Experts of a small language model.
Size: 16 layers, width 128, 39.2M parameters.
Training: a variant of Muon for the experts, 846M tokens, 3229 steps.
Below are experts of layer 6 (counted from 0) of a mixture-of-experts language model. Rows are named router (the router's row for the expert), gate (a neuron's input weights, with its number), up (a neuron's input weights, with its number) and show model dimensions 0-127. Each number is 128 + 24 x the weight over its row's rms, rounded and kept within 0 to 255. Numbers have three digits each.
Before each expert's rows: a language model's description of what the expert responds to. This comes from a sample of Wikipedia text that the model never trained on.

# expert 15
It responds to: Mid-word suffix pieces like -ist, -ian, -ic, -ical, -tic, as in existing, ballistic, specific, horticulturist, plus words like political, Roman.
router:140094149120104077100125145105118143118126132130123144133135124124099100132127089135093120124120103155120155173163107139127190158110148157131162145193122135154073110115167149115102138137100146155107129136147114123105090104126135096133138076146112107109115146143109149131123146166143126146105091116145087180121140093106112169115099140112159140119145155152152150105143146143113105087080
gate1:109115167135109110076138148121148122161102163158110158144107087112109183179120128149124143092119099109147129120103130147091122176131150124137129099140135122101110134135085131119096142101116122140149134111169166125080134157099078139095090152150114134131122117136115139119144125103156083128182102120150100137151141117119116110114140116161147064120106126145125135109156140123145090149076
up1:146099112127164107123129079156143140181103128159168118159158105106071128117134094119120135093112112157129124114097125138130104146106132125120185111131143116133145146181142127155116112086077087143123135123147106140077166158143112098172092142112110140167108102153129102147118106086113145140138139136123115136145150121146083113123137130138191171106121120121149145114112142135152113098149
gate2:136061118151094140126120151142140098102143159102101117129058067143142127134154104144066137132104140155116140084132080169138142121123155084139110143132135106084119111107097099112135143128109127172129134148142125135101143157150144134146141120104087133159155154157096155127146117126113141129125129132151127159112121121115171164138126139133073117108105133142161144110149131148141080140090
up2:109159106109130125128120136124066162159134083134131145127146110102141105076130137138114100097128130124145102075123171141074111163133169132161143129128145132094152136178120162118132133110128125183127130145124120161145134132150175111142149100117115112131118119093147134080152124160106117129150135176145141113133109116128150113121088097124086148170131120113118096156117129163146191160108
gate3:132067100147147093150115130148167137109100162108131155128117128112078091108135120144136152122149081131156119118174126128118122135146150096132093145105137135121123131118119145144135162172089127120112121122092129138128098120123143108164119110091129115086127139090145103147136199077168154110143136168106122133131166111103164119119110128113092105164122199162141111138105148107114122127119
up3:127177103154112163116135128126118122170139111108144082157121104123169123135111127072142114171161169152149125128099129129126135160103136110119127123115123089068131094112121150116147122102138124122127148090108091101165145156136107153077141160121150111121099135139125126102182137130081162108109112143136128080106120124166129127138167115133105133171120134105122085137122111069130157164123
gate4:121105113137144119066131162137164147098102147158094131128128146104084097074132106155120141060109112102163104130117126130180140137097109132124134126161115182137111106094172103126120164119141140125139152073142150140140127132114132162146097143097121109097154132147147159120171162113159133114139055142125171138145144113145135130109126132117089128141116124102167147110131135124117132128120
up4:104118084163162166139154117122123144120108132135132181107109122176151106112111128151177111134076151122098118135108124124125123129149095113151106101108129146142118123097121165140135109082129095122112108123139095191105123137120160103116161141112142170132133156156123065144141152116118138116135128121146110135110141101119091135130090144134057125101142118116067139101153095136089121153138
gate5:089100111122130112126101166156153133130120155109171091151125183130144096136077107137171139128168137117099146126141121141169146100103114115149169137155163119140098083166114107117137120123117126186129158135141156086108177158122111105112124103075129117105108154083110164125152139108126135148146140116106107125130154135127114158139154127131125145161162160084147127120154147103127086138128
up5:084111159156150108108138201148145148124155151096166112122084102132114093116132178122085138147132126142104136172125123105165133122125096158068119115098176092127142129152102136111156135121100146165141093155173114119105134142152115140124101135097132160120130093137172141116116136151132133141118142121145152135098107151160156108168130129142117154115120157121083178133144144151126132125150
gate6:084065136108124158113131120131145136136121099145136117155115129092117125100124134160128121120129164153152151102149128149130126159122107127144165088153154081107095095143114131111112161077139113103113100079142118144119112113127143126153145103139156114078160140132103170097083133116122130140164110144165166152143171148132131132151120154116081175094121147146141149105078158146131108091117
up6:062119141099099122178126177118137143116101095118114112118126133173167137099134109135109104137132143123082165133161131135170120121138108148135127129095141110144121139178133091145126106131126164126114151155076102158118141101112163169097109107139155098130118098117149136100132095096160162117132173122105121160123129128136111123095099135131129100177139094146083123092113146116128127079119
gate7:102139121094115110115120124109143090138082149132086141105085134117118109102115113113138138159179155145112127134099158106155138140124154130132075147139155123125123150166143161127096165128114144148176127108125113146104106159120153129150152160113129117141150106108106160150133139107137186143133142144121108139115184074150126153087104081113135128126075137110147105140149141127084100105072
up7:153136141136164117101155141102167117115104117109145168134121126164139128147144125079111119122112118144109118117130130153106097118089151176079123115168082126099109147122174120142130129125136133138145108133134118102117099112134158123138121094132101136111150130147110112088096079109099089113141131090133177122160146195147103096115145090100137142063146151102115087145088127099119112121135
gate8:134090135097182106129115145102152134128114143104148098108120121134098113164145196135098151079136134098165165078109138149128080149155160128133117134136175099108118119119110074101145153125097142144133128128138149120083099125101140102118124110129143102119131106104140148117164135087134126162157098132138101129133099147115104123106143156147157144140150135182132130100140156085102082108126
up8:145120078101139129114151150124125114122082112098144145117158171119159126065122110131098111119119113155107136118162153083113143136096135136130179119131094096128138108099083165122127173102127113135119121098143154148132128154160155100161170103136118092124153154124123158084129139148087119120152119118150107096110109079125148146132107147123145162156178137120186150116092132152139121122131
gate9:128099117051131096144089121111110153109150154130149137123108105091125156127116104164116104110131181137110108172136133117112154146092160099145116109138128097112117104147092102139140130121132161151114111118172134112092136197130133115150137088115121147111167131141140088145095116112104114137107173076136170159131145111129125132135116170105153093116108137112100122122145152149090154103114
up9:110150118129112139121093088121137125120112084157146143115118100114109155146159101084087119115122119118150177164111154131150113146153103159180150134083142154160189117126117133131109133142130145161094157113125167130084104104109126154133118166176134144126103110120123099091127118099163173102131130156117131129146165152152109118114089102114095096126147110135128103156192110136131129135133
gate10:136053130169095110139128185135154110127106160130076157141113128117109093125125104129118125106109124106134162167115127166153121164146155139097094112156133137113145096130094147102152138122130095177110127111182124171112109108120151139115159142128124131111144134155117120142108135071091128136136126146124101191135163085099125120117098140098134134167157122116167119126119121160129147123107
up10:176118143108150167119143137097114078102076121128140138137153151161085125123123162101168178138122121157136167137128137121131119136121116078159147074168124094125121101119119098140131158131145124131159162106132122096122160146110108105112132132127160146154127147141134095115172105123125131143100123146152152184152134126098136140166180159142151164168129168111118125109108147172133146130144
gate11:087094129105130107171114126111127150143100125110078120157148112140130154145128138150111142107115115118076120159153122100134186135091144130150126139126125120128120134133160150169186128136084183138144091100122123120097092157134134124114122134133162119113147131097085165100155157139127094120173126126120100119114144097088112137164095160087114179127119100120157112093142153112125087138132
up11:110146121132136106062131144122134105126128137142123098116113129120137125136128103142131150140094211141142115169107164092113107122122164103177122139128153127097087149127162134130078129152154150118134052109127114140139155139137151120113128099113141125102135134150125189138115120131110129149115121122101113145140122163099161160150121104162068138106124134158141122098126170103129161140078
gate12:113100155127144133116084112123154108094103132146131150137160126150140155157074138149135123079145116152138145111120120104119168124098123139119168106141140076122134127165141149122128115116142177180104093120170112089112148133131171167176103126110145108091157159145138100089157133139118131138148131081113122087132108136134109133147068141115143096126111092127153148097126116093107150152106
up12:125089116154102124113136123106078137132162128099086158129151134120165132144104131156131132190116144149132114094078135159119103121150158124147161130169078103112101118110123121144150149099142119135155151132139189203108139110113103130105136111130133127133116153119140164125112116124125101093125115151168118164169123133095121130152180129141106101135135135131101140110169130084154139090160
gate13:104093157127093097139150123129119124130144138142071170139144088143118068121127128128100121109114164102138141095111112129142108122138162127140101120110128126138141087134115091132056120108093151177144102165146123119135059152149155076107133099131118189103140133148111135120153111132139114113126128095145141169126101109107138133106111168122140151153136090123130152104115147119128078142126
up13:125136116107094138122103155158138119126130108138128163161130127128098171146118149140189114136136103104114136153150137106094093162168155151109156107150111139146148114099133094117129162112109123091173155167126150125124122095136124160098156140189091154124112166102119105099150132126130143136138132060097133093099148158112131115092101170137089161140148098119141140142129137132150163095116
gate14:089108158137119123109145075071118100111137140113116119126123138085101130154120116134122108055147118151100146131126137105144128148111118154136124126131099137149095146134112135124147122149103139136115093081095129182137122131156131120155138141123148134133151119159141096113176163148102113153192091106172135139145194128131120175150104164115178169132138145104134122134096111144128142151133
up14:156102136112101117161135133114139114142087090139156142157124136148123102090122108095131139161124121104142160131138035109128125104117111115152116145110164106148160055118103158113095135158118130117138156163128091124171138147123111152141123113146184120159113124124146142134085093098126128133133128135123126101143099136123150084113147148117128078163126111066105139095143137112139121130107
gate15:098102129141110101126145133135118119100098146140160099109113130108105090103111133127122157104118134174148167101092123126098081149101172140113128100133106145082123120151132157128118128125135162124150113082160120176095130158141112153126117131125130155140131148152138129080126100161110125145130150104132142105095164121109133141095103137111139118190101099146134132163168199099082115128086
up15:109121134124148150174143161125127114152139118135133115137131138151154112112136128105126126133155178077117108151091120091150147106186128113117113157096149141153162126107124108095095124148148113112125081149101149112120109127120105144156071141127145130106121085093140118179158134171072100144132163138081107125110122139187102166137117128139113103118163097121110149148140099136127102110170
gate16:089134142131138101106153071171177126089127186157098153124098108102107096156098092152135129123120169137145103146138077145123115140105126152142140050123143117132126124133132144126115142145111152136110158118132153153087078090135129145159084131152144142141130147123179159145133150068156143157139108095139145152122139141148108136167139132101149137131144114131132120123103113142141141151129
up16:115118116146106112135139100133139108141163185157117131162121133141079114165152139128129144085149105093127155128115144152109150088152121150136126146109095117108136137197164140116130170131122138094142125175097124171118147131131079101076119133157142154161081141134107159121085149181159132119109137122149104100126176117116138107121140093117102111135099130124146142103122177126102118122119
gate17:089164207100090088139150167128137147110143148147097117107114123073092143124116150134131119127110138145143110126149103134157129151096121123118109087132153097117141127155113162156116161156083130112131102110107129128150093054124151129132115155125147086105160117080107167137151124177130117117159097109107123125141159129117114105095102141151102133112119117145138157126108162109128100130134
up17:086073109076160120115115118102097115156117106141135168146145177147156146117122126134157115123139111093186132119100117111131088159135127119135130104143147089110160124132109139130155185120155149151146134138115172109139139110168129148143096116140136143103131101098110121097095141156116142071114133084172137139104146154143110137158165140120179104129113109130096155162105129101140130138103

# expert 20
It responds to: Closing parentheses ending units or years in infobox and table text, e.g. (m), Population (2020); also word-initial " re".
router:135155117154155169097122140155111091110130125128145086141091109129138156089097121073145113139117165109127112137097142150100135104128086142100112132117124123128107098103114151144126106149156135122086133195095084131158113101165137125143172103153148103115143132100155119127128147135165105150110097127089090120108095090149138164117136129159133109101117150109137172157152133113175140092143
gate0:094150151140161191145148106168179139175130108156129140166073118089152116137111103148149128110154116136177150173097129086121116086117135095119119101117142133120121109091107139134108128133131110138115107129123122137113126170107135145152143107121100149132196113144108096092142098147157130155128119163129127159144118124124158141105110135100159135119131144154124151098117144073121082154141
up0:135125127086090149172156141117119159139141118156148100093099110151156092134095160131134165136097143121140083123134088087128122157142103119124143165136150102120096156123105129138099126136149126140117117131165133142122133101084107142103105146130120160142129137128134087125115181122119106128158096130114110079145130155140189137099144130095097179125083167086121121105118168098126088147123
gate1:125116121127119132157143181175134163119089125171110158159126113087150161129120130093124114170151115114144144139105146161116141141105106149113112094112112152152119093128122092143097098115156177156117103161161092107101149153127161133110152119145114101117142094110116138137110129139111141128168083097109094124145150077100143161104120129074114126103102137112104143094171150127133095109104
up1:126084136127146110157116062168113163156106111140117090112187127147146137108156149121153110098110135140157142120126117105130088095106122122149159088120137138144129118106164176101069165109100146140153145090128118111121141107165105134128105146137151114104080138130146075108154103090169119155114088123141159115135136125154124143157120126151098106144107115156138125153111112121115110109164
gate2:133121140108094115143158129127143146097103146108097115129098109133135141105121119134106151072165080125144140083093129102162114107105151177176093115162100161127139114145144135201150128128121145118126135147159123124097148175122174153120152108117134142176152132109147104118170115155166112129143170158115110159129116118155153085124112160147104099122139137120141164175135133138133111134112
up2:153104087123092130138131138135095147107165133158117079138104096162153120138099152117104166163145108136137110095104139133171091122132101112138149119121152153090110128122077156163160157093123164155129129143142180131116088134133142153113096143137167142123134132112123089171123170147140115147137095117157128137059121142140145135091152130152125137147147113136141157155144178093118142109113
gate3:152127144141128126132139171172158124127081145152115093095106123102148146128148103170149119079120159137114152138136143158140114130166152134167118157112108120121143157122130096135133114110109163102096076109132135142133103161120126160089133124182094159148128129104165135125099151094142106125164108116099073127093139092148122143133118184138122151112111092100111114110086165096134125107107
up3:124130113122126143177149118118157104096116121134112168110118147154183147145124147161118186118176118109111175115157183136095144146146133189089139145128085110126163107113132154117129138176124132154135137116111120139141101153114161143131116095148082130131201117086111129146181118147127096114140147099158119125115107129139132118129074135116110108121150099109115138139111130123138133099111
gate4:096099149105145157115158156157151091137103139106131090118116142155129110125108131129127129132177113115130114097110142113175156149142107152135135099145166128098151162116130109063133183120162117116089089116154127174119119112131141094089101168155157103071141096096090103161109113137124099107137120136124157095155118093101151150123138094109116151144150128133155129136123114159136125111158
up4:127137096117111128132129114146145128145114150167126103129141120080124130154093101158084107132157117129109153150171146134132130111100130132103065119151121119157109163121085107116103144137100081114115141122118109090082114129094156131135183080161134123101102147100164114162133149139112157120140146152124079137175158146140127109169166125138161140166166106126104090108142124130118142098107
gate5:140116117126104097102155106167155147114132166106090121171120115109106119116107086132159128087140162118124123113113120110133155118161126138094121083181111122169126087148103123172119120114112127143120126100165110115157140139109095127091126134142149147123119111113170100105127152131148140111134158116040096150107147065122163128120123127087149137147122170144144134152086154124143120135144
up5:148138113166103114096089141150146121109131071117139118122108115156148153142145101126121128123159096137127141122138127070129137145152130148136111138161162115119140166111132130123176100104116136074189112186151143123132148135105150117135145085097106147157170168148120136130073137143102113138129135130126159118144161106150133137132135127148127114106165137132123118172116201175155107140160
gate6:110107119151131130100114089126177122167128156098125111164130077085109135156077127092139127144148138172136120184072148163175112111121116146127158086118137131119112110142123127124153092167101159092100121113142131110097147163112147136138186132093108126134153135128141148107134112143126136130148145105110130093111147099133150138080112174075164134124153134139146123125114135134118096128110
up6:129176089108113135147143156117097136112120115126149110168156151133114122118145164144136099111135111114140125077148049140142132184159135103109100157143119145153165106110139113083131119106130115156147098139112137111170124115164156114128162167117097147145105129121137147148172123107100110112126139111135105161139108146102114118185150113131143152151069117136085139156082120126129158141143
gate7:090124126141113148131116138134156155155111162149114108128105097133141120169109119122099116150123090155117145121080134133168148138141154106170099135141086142169124117147113088148146098153142172109085110127122126098112144143123141165128146174166118124084146126088095115141108119124095118114171097115077117155146073132144163088123141115100136110087126113090136108175116160125130133100139
up7:174110148141122135082151166145152144100108121143156100096121140128114088140129134086172185144104161114188105141107116091111116123129102130145175101088169134144114117117122121107145114113116164075113159101118084137147126158109162153142091122104132083128125111174139146121148112135156137121106108111100111113111153131135137124124098105138155120132165155143164149139161114105086132138111
gate8:123115144081126132139104135094136079103130183132130123104117114098158164136086122125130088142098110110136128159113120108161163124137110155166114089162119143135162158077096124113123165125128151151098137134143133135118138121119125106164187147105145136128159131100146140101076132167121114136188132120103108159144161103104113151121152098160074124145131103156104132135105138147142123157158
up8:148119099092106129114142117165121184180152129145139140134149113207127094104136117072152175120133128113149107098164141141133138133118177152168133149140131137100108128169113110167100118127113111143121110164110133096132100085124090133109125123087136113122145144104140126149101119106099171113093138117157109091157128159142119116146135175117151106157096123153128090107119101129125146139124
gate9:128147155110121111118119106115154131117138146152101127102111168114186107109115107142135103122165077120125131104100097147102201158118147135099080110120127139130107117097135129132130116123108145132143127118124139151081124149117176142115127072103128134165115096118122150165119086117145175140157153098090122100112104118164139108099143174081140121075106131135139145142140143095116155100150
up9:145183122110107132149087135140093121080129156117104156160092116112153087123122147108106090112171132117102135154119164130142128126094142135106123079123124127132133164125104114152115114126126154147151119182092102126109121099165183147119153116137094104174123134133118130139154121132105148166152172106137067095115089128114149134128144118113137138170093130116137162125150116183145107113117
gate10:091140103133116112136148128164137134094114122131129093169112127082130070114129144124105133128135115095135145129128111163173125184122144077106109052120116113095125102128112126158161106182084108139080146119102133143096125155128112127118137106188167138115141145174092140168117128100164116124158112163125121126120151092129134119134110134147134117127102152130137115134078121144116105134130
up10:152102109113175139110108137111143103123111159144120183147133070168151098108115161128125139138108117133159101119112152154128088122159091117129185131145106122134109147133176155117127114106171147122181106131135128095144106114151131134126096130069145091159090075124139111089140100138137133102130127166122151122116119119132109107148088121131139109149168145173147121113113153102140159147105
gate11:112128097121141164128136126133140138150102178138131127111124131145163142144113125143130144129144136116094139120095141157166145089137162075147121119142143113167098133165156124076127102086096096155070108117140134128152094150139165122076145171145145155139140136164127139112090146126114155115176113112092090132102129102164149160097107104118140096109167123143101114091131148138170126154127
up11:124161126105097121113110140108124119108114105142131142109103121124081119085102118146141140128154148111070140125150106145103135125096173122161138108148119127119110105201104106146108151167142120126133124106146104112105147117118151145070126148136130162136096160142153160151146115169121068126110164124150127207145129092145157137103149094075138133115115123172124114140141130141140125159128
gate12:113125165126118148127118146123188188070091117122142116132142179086163159136111125114153154103133118174129111131076114132132108125173128118128108168149120127130140116111128137107101140150147122166119111137126113117086154135161139132142148116106124122125133154112105156112152062145139114138120120169129150142085119127150127121091118103162163177131139087182125138136101124172152145114139
up12:133125115114116147132123165127169146106094111123143118131124089102126121141081103149151099114128136109089111122091088108122108106154127106122157140137128123124168124124106126106103102137123154134143170104141099099071147124136171155153077165195138150115138128097138157118196113122128106116132118148076116103103127132147085116143126113140079135149183142174140136139114141156143116118102
gate13:137148127160113141139115131136160152116126148104100170155120125144156139170089069117119156070179124118124128133068146115160136117118118104137144133138125135115133153117101086128127092133118181108083134148146082136147138147092139100165086146143130106110117113186092126118138126128159119139105113150099077159109154087158132092151103136091126153119120124108126128124133126117094141155148
up13:139104089116110163096108137116154101130140122148131086100129177153143133133068139142108100152109157122099112158134124146115144127130129099084155087136138103121153095104152068096112078140185156093132118137133126099098117158112122188089112101117079103104148117147144140159097119113138146135106118129151122141140108108123150132148157119157138132122137091158147137163119129139096109121094
gate14:071148098127169164141108136119144151138123128173123095142117108111166127145101073120107127119137083152139142120091115109140179106127131106121110153144147126154113135104132145138115140156130155128146126105141130187154106155097070131130150117134113127110154134144128115137151119081109135171194115145136125104130172161123146147140138132150113156133129146112089082146105123141113083173168
up14:138109120147134109123102162114156122130128123107117152120164119138076162119098095175108119136128111134151121082145130091138136135124121139178128111135114156110124137157112111149106121115131167098145150099114126113134099113157119106140128144123184124126140162095157120130092155188132153109089142113113064126178169099108094149148143154135121087136155101125137128167085165142121132109079
gate15:113120134135100120171120131122167118138106131132102125133112136133156116106120126173089122107170113125140122144116133141112135142147165138163083155132137131090097093151170113136102095157106111141087081167174152122096123105126095135132121134080157149100129168143156139153138102122136149164145168139072152129135147095158114119156103128134116083183137104095151161100137117124115161128099
up15:184114136148108130129126153127151151130159177110136095122127113115122080100118116103134106140113119150154170098107166124122092132068101119138136140123110069123147099167122109095114125119142097133132146145169169138131136084149113117112103136131102134159123149153062118120085096098131116100150107128103154118113096110165119109134103155132087188116136116140120148110123153112161121128096
gate16:122144192127152140131147118110149109164092150129133149125102149152118162117104153156124086131158134109129111147119158114163154120113119157091134114144130113104149111156151122066149100160155149133143083112106121087122060151125146140110148084127101135086175122109108135124114122153144140173130114097080113161106140100101157111145131123137111166128100084118135119086133148149139125122150
up16:124136131151197118133102162122141134135141112098154160105141071119085126140136149112125135108135184126127114109115183154139132125118177168120113124106140152100165118153124155103133085204133138130106120117098132121103111072164111138116108136147128120145160121104178138106129150130143111154138120124156145141146149120120137090170124096112157116128100111131130108136099153152078152147108

# expert 41
It responds to: Ending pieces a, ia, ium, land closing words and place names (Haifa, bacterium, Cleveland), plus line breaks ending paragraphs.
router:139113186093107082149140139163165155132099155126150115130077149107142091144157121166099150124147143091177155149129131117154138102131167103144101138139118115143142135126124113106102142172166143144166134107145109107145151155128094155166121110126099139137167137161147122115152117133148161144126154131157105137121156095126062097089100142124107116105161121143147116103117137132070128112124
gate1:120147117177158097144120165135127109117113175142146128153137105073165108124137120131171109126152089106140122120090090117137181129143112156112108151169091130128131158149126127089125126126149178146146172153135126139113173138106093123100111186140115093116121114144088112146115110147111151166162124132125117105169163143117131142095133121119171091095118155136134149116085131145137122163141
up1:144164134139137121182164148141120117165099102144133105129100109166141128121129106121155092119177097127124137113120095100103120113140111139136147137118102099110140149167146164076104136133103173118118134147143158145105186126172117125109112113087121127130131118157073099122194092178132154138163128151140094109124154105117094125111105111157148098115122108143149121082133127114123109139152
gate2:121107171140113143126144140118179135125139164150131074140119115110161158140141084144133154126123125177138128098081129145142115141129115113098130144148127164125122166131121103109126215098104142109161139097099083135119141129089132120132102169150135101111100107150157153104133145102164083111126145151165131155109115151101119073128176131126142122121122157135119114150131143170155128153144
up2:124127128156074161125105111147117135130147117096153122114159108081118089136117128122129125162134123149135158148109127116145151160111152104130156110132094142164159134134162159123135142100134107147181145108156165136141151085104131123138112099156101070104119093127164132145107128105172147131109142119117173130098143159176149103147180163089151155134152159143130138086094139163143137102140
gate3:100119161143113128130153151155132083133096133138145148106125076117094076140137101138089164126141138115163121130112163135115110144084142147125130122162113123170143098086129101118112096150114159136122136104167111108141110138141163085115094124131099146114153139146120092118133089115127162119124133150137111137136174112118129109133168201158119154148087156149163121102094174139132145134086
up3:181133141127112157152181147164113146139124135133106111115115125122106143153148152123131131150121097140123103118077114138137188133130144111112074116110092129109099097073126114129081120163098122132114100100124138152089099118107113126216129137142097130155116119137169144114110151128140136153136162192101094142118106144154122156117133110133136115117134152130145114116115128088125182134119
gate4:079096145117100121134128147113187164154138128106135107148106123136132134160121136149096132089152124129167150126120127098176124166168147142142085104119112110095104111132126098139084144146108132157156097167131111109129130188107120162123098170107113118122164130151152133127108114154127146127123156128160126138144093073143086086121111190122099166158127123152148123106118149140136152132138
up4:147161119150111166144131103103107131129143105131120101114140093121167148133138115116115110140138105134118145134123170110137130128108077148146162120142131097127150155067152129081086124151107185113080099150144170098129092101160083121111139104148120137113155127123058116123129142101118128113144138140093108149132150149153179129109160176088112134141137154104103115112127154148085117137131
gate5:120103136143077111129147077148156130164094159150137120110117129087153079127144096166078126115138092112138147136148140084177158140115130156147064139121127121141107177155164123134146142149147137151152150122124140129150103133100126115140135134104142151115123142128127116132103137088128135124145115088121083139163120152107138111051105158164145122107130126127140119091095096159116104111146
up5:109112112131136161109121160117146118120136119080126105114125118117138186112139125152082117105103105104109140129157159170100092143136107087116158157092104123096100125138123116117129133133089116129136157110126083128131151176124106120111169148178120116142130137117149144119137192079146142095100096164128105136132148139143116163125103085136163159140103097098184119169141156128136118111146
gate6:174158131175115134146128186170142126135134145147099109152130100141149129140117116156117132120127121122098138139112132113133127115081141105118115137107095153103098092106124135101092146106125170107145121124142153126118133131109178109059184169122107151078147122132100136113137120140152125173118167080154139119087104105098120091139099104116140120147150133113122075126123108129104135145077
up6:160085121158115134152126145150112077119096180138158120164114130115121075165170131136132163120140111156148093144120189180094145132143148149131124128106133136101142114180109126108113128147094148151139120102134098123145135111099163106155157148148128114155160138092129135089145102141136159085133138134137118129107125091146102120153168126120129119114136090126077117118118167132085100140100
gate7:130151200151126122128150083109189137102110134158156112113123108113118096162145139149155141122103173110125118174091101105122152137137136113171119118144129095182109111136100134128098096146150116162130124122160147116162125165101130130143129137097116122094162170156133067160107148103133170110145122100135156112098136124102104116114092116136154143110129136108139142132121073119126106127147
up7:159122099175134135125098109150131107097133131139108135116088130089168149136100130125151160140118165074111147084118124101137164088165133120098093096136120160102128123120142149113150168140172148129119133121096123148094090103135111126069126120113107131148140122118109129133140114111101057162126164107148190117150153143148138168116107133125148113136102133099163125123120087134143159141108
gate8:110109155135123119165147118110157108125129113128099102102108132109103095144129119151116112090146163175115111109072149178112116154166164126131136148109116113102151126133132140128086112172117128111160105061137117098089139143134095154120123172138114130124122109144137128080148138116130125141091132168159113184121126144123073101110133152191113121149129129137158098138135170143126091122111
up8:149148108144173103122129162114156139096180111124117156150100132114144144105140140148143106151133105096096150177168133136126114107170111117150120130081145181121099125156119103117111085108163110103120137135118104141166146153149180100141154142073088131121119129113141159186090148105117104106128124109128122100135175128133156137129114119117143171089107113092114097115135130107160115114137
gate9:103114122165133120132117109137191094120137075138114081147113113090166129125156130139107144117170113144133182107112121191125123134117112162134114142144128100092136115063130165084124096131174158127147165119137119168139092140125146126130137134099165132144122115126132111117145104125141142143114157153119159112125122124077171098118166122101151129156116129117148153083107116110128092151106
up9:125119120127122154107130146108123108107124124093129103142078089115136126116141129157125113125133105094100139129147129106137153098128155111113165111161127091122095131104149099126113068127182152119110136170154141134146105160111163102141094161132126094158108145115102075127133066122178165099106161148147176158108161143149173141157113144118131144132104130122128145164115173111133115100143
gate10:136120166160088109123129124124124202108120145128117123096125176085148115118117106137136124127155165131181135143129088112158106133157143141147150125116151072126133113134127121125100142148137139118129150113117170103134150139129115129105164121113132132128151163155138091141127111143153108124143146102145094123131143106192098132106122149139174113108123081090114103149196184132098096148154
up10:164126143110132130140066114110131143109109135122176120095091106087126063116144138123173161123103137168146146137105141133122144123183100123076119144154073086150143128111123118106145114133120124184074121109111151086095135100114131129147134148162116142132083114121106095124132093138133153103139107100152155116094133138131117129122118146120156127106090150134083115116158130098150129130144
gate11:169099126128115125146163149151138128153127158123080117126115149091157109130117158158108096150136137130157119157149142105149096152143154159112124143165121178117171159065115102120175124085121136196101087113136130147117132114101120130102113121157142121129154110155138111133147138121163133134152131129079119116123196090099116086111131139146125109112120130139148135150129096176140104097131
up11:138102094145119106138134124116122142143178107129099123120138119169124129156157104117109125094118113150126147081120156135116122136105099141111126107116107101133155147143126101117132104132121123146123117165127125113071101126134125141109144141080110170130060165131093176179118159142149137104130171160149145092120119181117131108132145147140135111126158111144131097124106118173170157156202
gate12:136136137129152148147149134121109131112108093148095129190091088126159079098083115138077087133161149133107149170145135146166159098099100124182130103130118139167151119133115134130100071133106146150122145120139132187121130120090165118090118099116142123126128134107136117145112161137157130143125162114133111130131109148103157113108075177163122137137148118156127154101117154139096130141125
up12:166132122118132127146145126168116096112148140109109121121125094129147108119107133172150138156115109161095114126119143150095107142101143126146113120154115172186185092106131105127118073128121096134143142113124132181135170134081099134116127152137125148127162163115158068158139136151103163158126130131133136095176137120152167109117122178186118147122134126141131127094120154141158107098146
gate13:142140162176124132123121115149124107128123150138102091133147128068186111104092144130146120066130126113138124122120138134155137137097145084147117151112114119145133097120125123174114165127114125147134085129147119136110131113091148156123149128123139114095130129127145094116124154137138145185146110119163086136101165115117077114109120148099179061151142131158129086131090143117087093106099
up13:112160125114147144120128091118142160134141123138155132119105115119135149121138133109093101108092168134130110147142090139134105152101157120170107141136164128099147110147137136126151104133119170101082140093124102094120117098129085122171180097127083104148145141135093158078128122126120098132119156175125122149147120133090127142091175102111080137085133149122142094129189111150116086132113
gate14:131119128122131121080150122148099086148093182141102112154111141128163127175162105136123132097143130089121106167078131122168116135112161101198107111149150117125126110129137115120113169114149184157129116129154169122137139168135131160120115137098163154125132105115140101117137117112101147142137140145139112105087147115140092117125113148124161151094102167117140105119101181143103158164105
up14:136160101159136153094065111150154082083145137152140144102096153169120129118156150113123140121119116123166116092141159110130137099137138110123100102138141091112111124099178121076154099114121134166088123128130161076081116084130167120115146110130107163121104119159159120127117156134152117106144109183153153164160119140109141122117161109118108103124110112156111126116156144131125137108108
gate15:142108116108145098095155118164138142117148145129115128133118130110102081170096109161128130136122164126143087115135135135134121158143160123115112100126153097128103148116070138119114119096103121127103088125162112137133176137120154150185144156106097110148169132145147148125122126150097148139146128141159099142124121133070111102112084144094084113087141135141140097083117151167099080116085
up15:149112104153109098138112138110140125129145144171060154110157100156171168137179147116110102150134140131151105108133095093133126131112141145107086121129123140096191146133118109162152155107102083132156102154106098165144132118156115169127170133120155137156136139117114148100094113105132105120115137100141125122121094120134143158074139111126113136094140142156157154154158090129142149117176
gate16:108134178100151089158143148151122094103110154107166084171138133103121093134097103149103155135133126126131144152113120148127121122103183110120155127120157121173099130121140149124136148139104124143132172082107114149145137179104107073127144106124160105156163139127117136063134103107140165169188117136152136126138117131106139119147137104080129132102118080111119109136140121158127139113117
up16:152151102145127147096089120110145154170098088174116113144151085130145142129137164128135118145180105081117143084143111155137149133123098172118112168117132102133147141126174083103121131120116119082133150134151114119157086130136137129119100121128155165112130138149138154136100174125101128103148120126165126147133105172134105077170154157139170108118122136156143157148118130168119133121172
gate17:103161128085099121131124114093151095131143162138131119159130118096113123152104135144126156111135116112129162163144124088136136103146133100147144127151139150115138132115149132159144181163133151107134135105115129129123117186125157118138152137107163100155131154131113083173169146124120093201154119123116160144174147150144133122100097153090188112154142143119164139121094100149164105099103
up17:143147101132105062110080083098129128140126109138107170129111109110106126123130154109132125116175151102142150137098138077152152134123088128124158122115167152148090160138135120167124163112156129171112103098145133153164129130119088127079138119132102140134119167124124149130141143161097154091147105095144161148171162108110125128095112159131132153157171134090134110099162128116117160125137